Below are experts of layer 4 (counted from 0) of a mixture-of-experts language model. Rows are named router (the router's row for the expert), gate (a neuron's input weights, with its number), up (a neuron's input weights, with its number) and show model dimensions 288-383. Each number is 500 + 50 x the weight over its row's rms, rounded and kept within 0 to 999. Numbers have three digits each.
Before each expert's rows: "mostly gets" lists some tokens that are sent to it at least half of the time. This comes from a sample of Wikipedia text that the model never trained on.

# expert 4
mostly gets: " f", " b", " s", " h", " l", " p"
router:500491511346517508521501514496482585507557515558516544426475512464381476498511475523494516511533500568551489569498469528463557512439549454456378528549453596468460496418411509549473472429428517480613553536457447481408465535503412503520537605550442573451500576439627538530482490545438516535
gate0:474520441494478511617470534516444506573480467558560431458480412472485541580385463461533594437527462471469519480516417543489474527484518494432479531529428501473493504522559466495461483463584474427507411469486553493415427510542506516376446491546458444547491472445507528508464465477543544602
up0:460541571443501537393562541580503424444521553479483484581541558545444528414539470514504499560494547571418561496519523516556451537525433556549566490421574498574574487451500449548492454442550552472525469503543493476588539486464557482506577504452508397481384485523523532405568448573483475437

# expert 39
mostly gets: "\")", "\"", "]", ")\"", "\":", ")"
router:493454523441549570536458537482409476471495473522524498493483544566325566524445493438494534507477534488439480594475477481508451532498426497480428554446555526552482490559383429528458444514442580442563503503513509482430465538518442550465497502569549473545482541602508499476472484623539556512
gate0:507488494482470650470445498594522490447521576455534568516497420449452498451538529424566462605522567427520441554563565587490552482575523502480459466535562333498486524498525538521404618450493450521428515469465520541477440429523421456558509598405456512501456466472504516465499595481447552499
up0:514490496479513427482514415557541375583468476574473536497524537491532488435474489480492500480459538486523535479579475492510529455437491470504554462401467419475475518594448496477481504451517521502493530491513535460481512532493533551455503503502502528352397484598526536413425546498498544417

# expert 2
mostly gets: "=", "|", " •", "-", "\":"
router:541454486475522540512513566546501465438549558499534441510487543442364512411560503465415502532511480521459536605449435498528477517477421539437440524487486504516446535464525556525437465484494578540514449511522482466534537433491464459470485613550508553461463447524567466419499460611484530530
gate0:493454512502490534439469490551509406489539464477518496565500555423487457532523563408581530557569526428464560519522495487478470509563512568499554494509484541469503484510478501534482491419508513565524561520429452497521607531600449476481654482403476486538562452495470539453536514435487618447
up0:431408527522504652633503518492501536479443512495517513535537626442450606536508472511488595476517505489500521548461462489440501580530460483466485541442533495502529427481503517498568495496516479407541485487596554431437572496487553483426555418400482508516454556392535492409442486537607531448

# expert 25
mostly gets: "|---|---|---|---|", "|---|---|---|---|---|", "|---|---|---|", "acter", "|---|---|---|---|---|---|", "ocy"
router:509565412454474520485438468480529521443497501393490510495489533507370539525457551489404550510462513432524589547530500481497456482490555548486503521453606585423394475487537467455466465475461515552549452472451456597497495500373491448519516600555546510483450507532526486481440415584535516461
gate0:578562505511521489524437538437431544507498530459523550452479575620471428414440521521525525469558511575553568513474664518528556486522487501425511508488605452492518538506499460536534486470487544504618454525533551451505487561561454523510502589498497541495447492445498458551589511612476557469
up0:585503479457496456567496413536496504512467473483492358482645479524445438497581533495472436513474551570482501512512467496481521529497405518503444521499509518559553493555462414532472507526474441449519453571485600498417506422455534534491506518481460496520511442543462513524452498540544437452

# expert 16
mostly gets: " semi", " non", " Vice", " multi", " vice", " self"
router:508434593448509519520546477506486520440527609502479434412479562433403553470437481434528563462525527474522469552441475569443475464491493540482551499530547560485544538507490424457450517506468518564398422396471513533474465472501485421575459558500551503395465560525504522470479491548455547519
gate0:546535489425466465480506569516507592486538523439525545550582597517458603512531559510489603564539529442503570493573569439493487474436513576467503534451507493518466457519562434504432515445454561504568372521489550518453497488489489499478551481447543513479527459548477455394479397479574512551
up0:415480525506486486455496524530493477399535533400517646507553558420564600592497485484485474505489580451495488544519500489422507516520465497466518472513517556522419564581533612438486560511527473496511506498451500514459396481446380528535574428483497492483532473516556514456455559447442538579

# expert 35
mostly gets: " Animalia", " However", " except", " Occupations", " Additionally", "|---|---|---|---|---|---|---|"
router:493586542395454516519516439560512563472535507430567459526528536402422556557487571496566573498549536585534512588524526535521510467372563490479523538519537515499483599515489455474525426502486522504483501475513479620473494455505447508505524588570527564479489498550574471490465487564487475470
gate0:524475514495508528464463448503501537512470506546560475476500461516498470554647579472531494458529404577563556418513546533403610573493423496524456469412598503458516421471543541452451487542551508445443535534576480463579476547481549555431512460473490537604519499473567459384422522530461505482
up0:421550561490472543456446437477453472511483486536536515573531469453441379383448503542467505508539560530516431505526496510513511405522575505494565489523485496529417520524446473438509502591506539430569525572511546552437432529495446506491486565423465531521502571540545524590470419467539504422

# expert 24
mostly gets: " final", " same", " this", " This", " next", " previous"
router:493425584357544559601474473514434424468419515426417477474493533494498514511538511424533486537564440499537571566471468497596556494500555551409506475464457430476446537524515475429413477558443511504547542480506426515510549529572461471566611554552482599493553509578580563484526545554513472569
gate0:515550527490470533474535492500422490521504491505559481454417496552466501526489498459489504443464507513536509561458501558505624436625593529538518493496457417524475509458414484444553508579478516444522396523508413453592491426446508528529515560528478500528465494589490500451461531495530486435
up0:428515514493552514510474501505496533469497524466446519485436499479507435502478442470417500458631521476504515489453490476515549429638524395472535567530498512507436526423392462468519543646496473453498404505531454521505504516583444490444513531529430447480557544511468622443509549494461509538

# expert 58
mostly gets: " where", " when", " before", " until", " After", " because"
router:479461562423483544592523469626551487452518519491537532429513478527456543408524534555576534493501449500516548548542538413481540503522574441439411509511477490570363426503515549490417537493469466537540441463535501509444581462509512462504554504588447509483492524522509427511560518575506576452
gate0:592515485544537528542632472512508560419474482497495492508515500535469479528491518426532578556500447466532442564489420472467501467522528512458438502463450419505499539497430470506531444499581491498530466523521517477431496525465438505496518521387449658465436486457514512494463468519541435515
up0:474455582450492451487537559440512588620488517470478521441449511648416536438493484469429551493551437490544471546521492531554537512480423557451531523441544459555432480625471448630473446459558577504507477571460426496507462502479502563500464601528508580559532554511538462508528512575490526490

# expert 0
mostly gets: ").", "\".", ".\"", "!", "...", " ..."
router:538503489504517496513566463453545494427506523545563483548610506585390569489531538502531564497483492465572584550551477484435543503501528431520445499422428535420569528540453404491560487424436482550603418482497505527457588515503432545539472440521563485475432485522559511482512532543502508457
gate0:473528529536497508546547545491491479509393438518501532461538488500465571496535529582477545540513534467444519492537415596468509452536532528522497592494494473496509417524453486494583554498481538498519481478527594440488553429627484566515398507445515524439428432482519479494484433498496497539
up0:630507488481628480346508472517472495526562557535487497415478448551449505493505482550484541443460556531543520514537549512442535498549454530473505564447564380552451486417460551530459551360536476454484581535491476529530511509541530458538492514442494450521468530502455537409431544451480544533

# expert 46
mostly gets: " N", " Br", " Du", " Or", " Pr", " Domin"
router:485509475425562569537500428497484506422487480503539474412456543493463564523432506514462555498588518519520506482493445531537553454463598535350545480569477437577420515526455425477557466485454555464458533462539507494513641501459412556523428488532484550461536488539502502470534488565438555522
gate0:365541514505486504487537509449477439459492503414550527470511506563443561552535472542350502531537534602447417466499482473466536492547507456496524522535468464551390479512398482452581496464534515502513457562496463490539525488443500542493505522551510475522500507527479525534506482518502568607
up0:527559524557499329450507516580475515520565533510421450503523523594565410483621455544513385480514478543557465459456415420483550542502547507466473562476441479610447537490431502564466588487519441461537499483495483485513497526516492476579493455525494561507480519529450544515468569457615499467

# expert 53
mostly gets: " Clade", " Phylum", "born", " Elevation", "DST", " Height"
router:514536541508581588591514449614480515469516576498520516466492597587429546536453616449460564565557584508466511553574544453601574392480495472524403487519498477434453504475455488484518391537482558467511499531477437543445474541487392594572545505519496614527485519464540475416483557589563530491
gate0:450528460449538433520539521575510477507453517535409517549409485480529527479506472506449475483613488609548492484375492525470499510524617451481538539558535488545551520505575550405496509482527435664472511431481515597568524450560418430542462471560430504510517403386462516455447436503524407610
up0:489414416495437538503494447472460621426491497475584512462571475435457550409472465536479526549408457486562426523479561512492493467542460510577504385597474536524525454576448516572518570523516624452551477550529533597529424498399381499444477472566517514512464552519536537538533499542480461488

# expert 7
mostly gets: " World", " Top", " Northern", " Me", " Big", " Serie"
router:521489501362494483548429421462548463461501569467591477526463568554494600437519537486439570487479565487562539509535478480434493476507507561427438560484445482528508526495440413504483534492515524528516543517472486469519540391499415408590495479510498481542504493487542482474495464585487541478
gate0:542530487442509513497515540442411540439459454449497445524460517491468487519494537530565531493541541391579551500488521413495445437494472480418500450536532589496522608455545419501344498488462468441532429518504497546495524539465513605518528551518556498564368512605603456383564537479412510451
up0:503466476596497432571388477554525574497526511434457511499516467485499505551490516480406450439555503573500625499449538595518481508513561499442488518576659454511440490482617499541484555436396479484518498468449576551445471608561562560539468511637515578552505496458487496531415438587561594488

# expert 32
mostly gets: "′", " −", " (#", "–", "/", "−"
router:543506594409506555474475481545492529448533555511523501551391445433410490506506479485412553558484442491603459552501527513468581426539465588467448475526590564604444419557444367520433531491423596500459478437492517584502478577467511591534499565496526521509453493473524505456442450640564519505
gate0:471476500495478489561440486537463501532620495533518508573508530578483549493413541484533502521535493471490468493474473508517534498517512493503502561556488528439508383538501525494464449530449538589622502402589518402473554410495538474415472521477452586514497497498473383403391476475491501497
up0:444515492489572519473449515463503561414488538476480484479544523403507516452436469527473533539597457513533520468592518481473488496555555522458509569643551441524535542471518454508603555597461584510518568531562472474508498484473557497493543441532461592508460512496381493577590421535506458649

# expert 14
mostly gets: " three", " two", " four", " third", " six", " five"
router:482506533468495470555470493493509569543502448486482452460440468471426480494518551514483515515525526561475589533472454493488441528452529593435415517497525548527495579564459474551473479506473417451550512493535434563459549484466513429499479537437572622568493621503568461305456442518430540553
gate0:503544522503488518593476571573506491494646571480553480413533480463457541481444552465518582483487464537476465532484504576443498487538491525435442641467433465534525468492535443436493498457442555501536585610463541512485494452422499520467442470563612509551464493493504526431530522516540468514
up0:466547466551547398559593361522564605499517598558505533477504546588532500382538566513520593527549477464493539473472472484399555511491394434501461512524440529545552414557519444557599477490511590541506513491410468393567446511468509548401600457493496659555599458398553397500484451610512470535

# expert 3
mostly gets: " Mat", " Mil", " int", " Sar", " Char", " Pr"
router:544535537400520565551553459536480549414541513413555493544436575485482533470465535472417542487463499513566540589476491535492517432455500495430370535517549518565375462572499442470560551451451571448548549487519487492450523440507440472438532528499485471538511510453530508509474557524469515454
gate0:512477541566416519564441539480562414421536525390547612474430510447477506572429473494471523435517461527500486568459456431607458599470465432397437495484481525510553501464521476425495523626467444469571432531509400537407555534474533526570580498560484526468362568548455534426530428537573430527
up0:517444384600436487533509415558537489449483502575561409519491386538499448437486523493516444527497528484486548526553530501435445541538519511453574489509487438553476512498388585521514461535466466509604467528450528498465519517486467546519425538568520476596527539440528422530481499591611403545

# expert 6
mostly gets: " Han", " Hay", "ör", " BR", "ü", " Ry"
router:520512470456560582531472396554504473460453443532528513457379514571428490435463538436509506456525538450456481558469517622494552456484577471398501541446387476551538432559451551430502427482399624499488482501467537539544562450529378511477491543493446584466497509557554552442500582515406493502
gate0:461462442492535532481489565444470497463453440538555478527394535498463435626452473458468437496565549505492516486479492518470549493473498506433436603575505526446458510500477521392457550417393470519516420550410567532597555459481457556454544404462472533582496501582464485531466448460463453636
up0:501569476415481408487462436419459497526569569441431477485575608439516552532464493579437468509594362550555539551469468579509488510601513449494541431522581447489524508490520461533524459417511584510410545446460472517487479527457570541506521470498407532418553466368447535441480502532423515499

# expert 19
mostly gets: "hall", "sch", "roph", "iy", "ald", "iew"
router:455544514446488503537509576440491537467488542475548511442456499486223512480519551475428481524493448455596570584533478397446518461406572515442477559550488550553525494560526493555438477541496486489483528514503489679492575503548435533536535617492494495521531445527576537462545517548553511518
gate0:561534523491515476525444478483549501496526478469566539512446541404429523569489442401404552464511511516539419515411436484503504452443548479525567469480566563484537522519560461603425526570517435541505517431536486541454537455532537519477438485483524508603466547506561508440537473514581528502
up0:523451458449492502465533459468497519484488431510501496513467509498412502557505442507560475590496450538453528531528466495547501477453565491555447431539456489540523451504521592398544447437487443457437557530481532457405446385493548543480547492460467486605467455623557550441531566500486488515

# expert 1
mostly gets: "า", "ร", "ˈ", "α", "е", "่"
router:496555475406503589499602460455516531479557507466539486488528538469462521394543640572507550551463410460519467564582497492393569497506535502544394499493545481545457573507401563482500543591450577498486474532562543545493580435472447455548533477530506585488510517523542380570494483618473491519
gate0:433536524539525543420520497444499535474533517440556524519584556455480551539482508569472474524499441503473475490456573530473539559556529439515467427443529521541502559465369450420533566440464504597539520463477540488464482514400564535497469495495461504473478483514446451526516489589431561542
up0:538446502495468513488495511513555572431573440530540534587483525417518381555537498485599559525472442445456502488470523444531505542505476571475500495546482605417490566411450567497498488486453480473526424518479411553504536436451522502452502475569451513425439483503441524540529497556590521537

# expert 37
mostly gets: "The", " The", "the", " His", "It", " the"
router:515449503599541493533490450514515489398523532550525478445375643471410521437533585507450512497505420503528570512453475555528568434414520543450511468539536488493438478499406405510457509532505576469451468464462500611510525519445492464479459562516481508460485591472504488497430460628536519475
gate0:564560364490441528501507548449475520484491531493547462489538434505444556477485514499579589556521487529429585578449600486512570474511548545425439465494549471497624443531476519358456490485519589544443527475512445468556504445505494542535532529530406512493527445451461483439492533510420565454
up0:607523467451441462483590500574510484497599437553457495517542452475437545540494484516455483444498542556526455542487462575474452541486400504517574509489482518597445551588542461504530454434505467514511486504568479457526554547556508433475423478559551484589487428473561470527518369489513472459

# expert 33
mostly gets: " \"", " '", " un", " sub", " Un", " inter"
router:509502520444469579530499466580529485465509554524548524517366570503537555423478510494545513505464544559547465511500504491463571453516384583423518472505520501492418581470581381449466445470421500510437565515520504669586512476472557553505484490547521540495544530505565478503495456504447518537
gate0:372669473501527453514526497495492458489415465627498469525453511547515540592476430503474594602424473446458530465466497457466487414498542470552521477540534632412469433567543463454465467521534499475472595477496488510532499512487494491447510477585536439525418518454543465533483459428550523484
up0:500490589484622511506457515419580558514463414427475534556491544467526527536505611457489408403519541523471497510509463511484542503527521520549617536490558508438397405433557520456452448551594427528405409466518513508498561524478490538520460549447445486530501450526485560463498472432510482486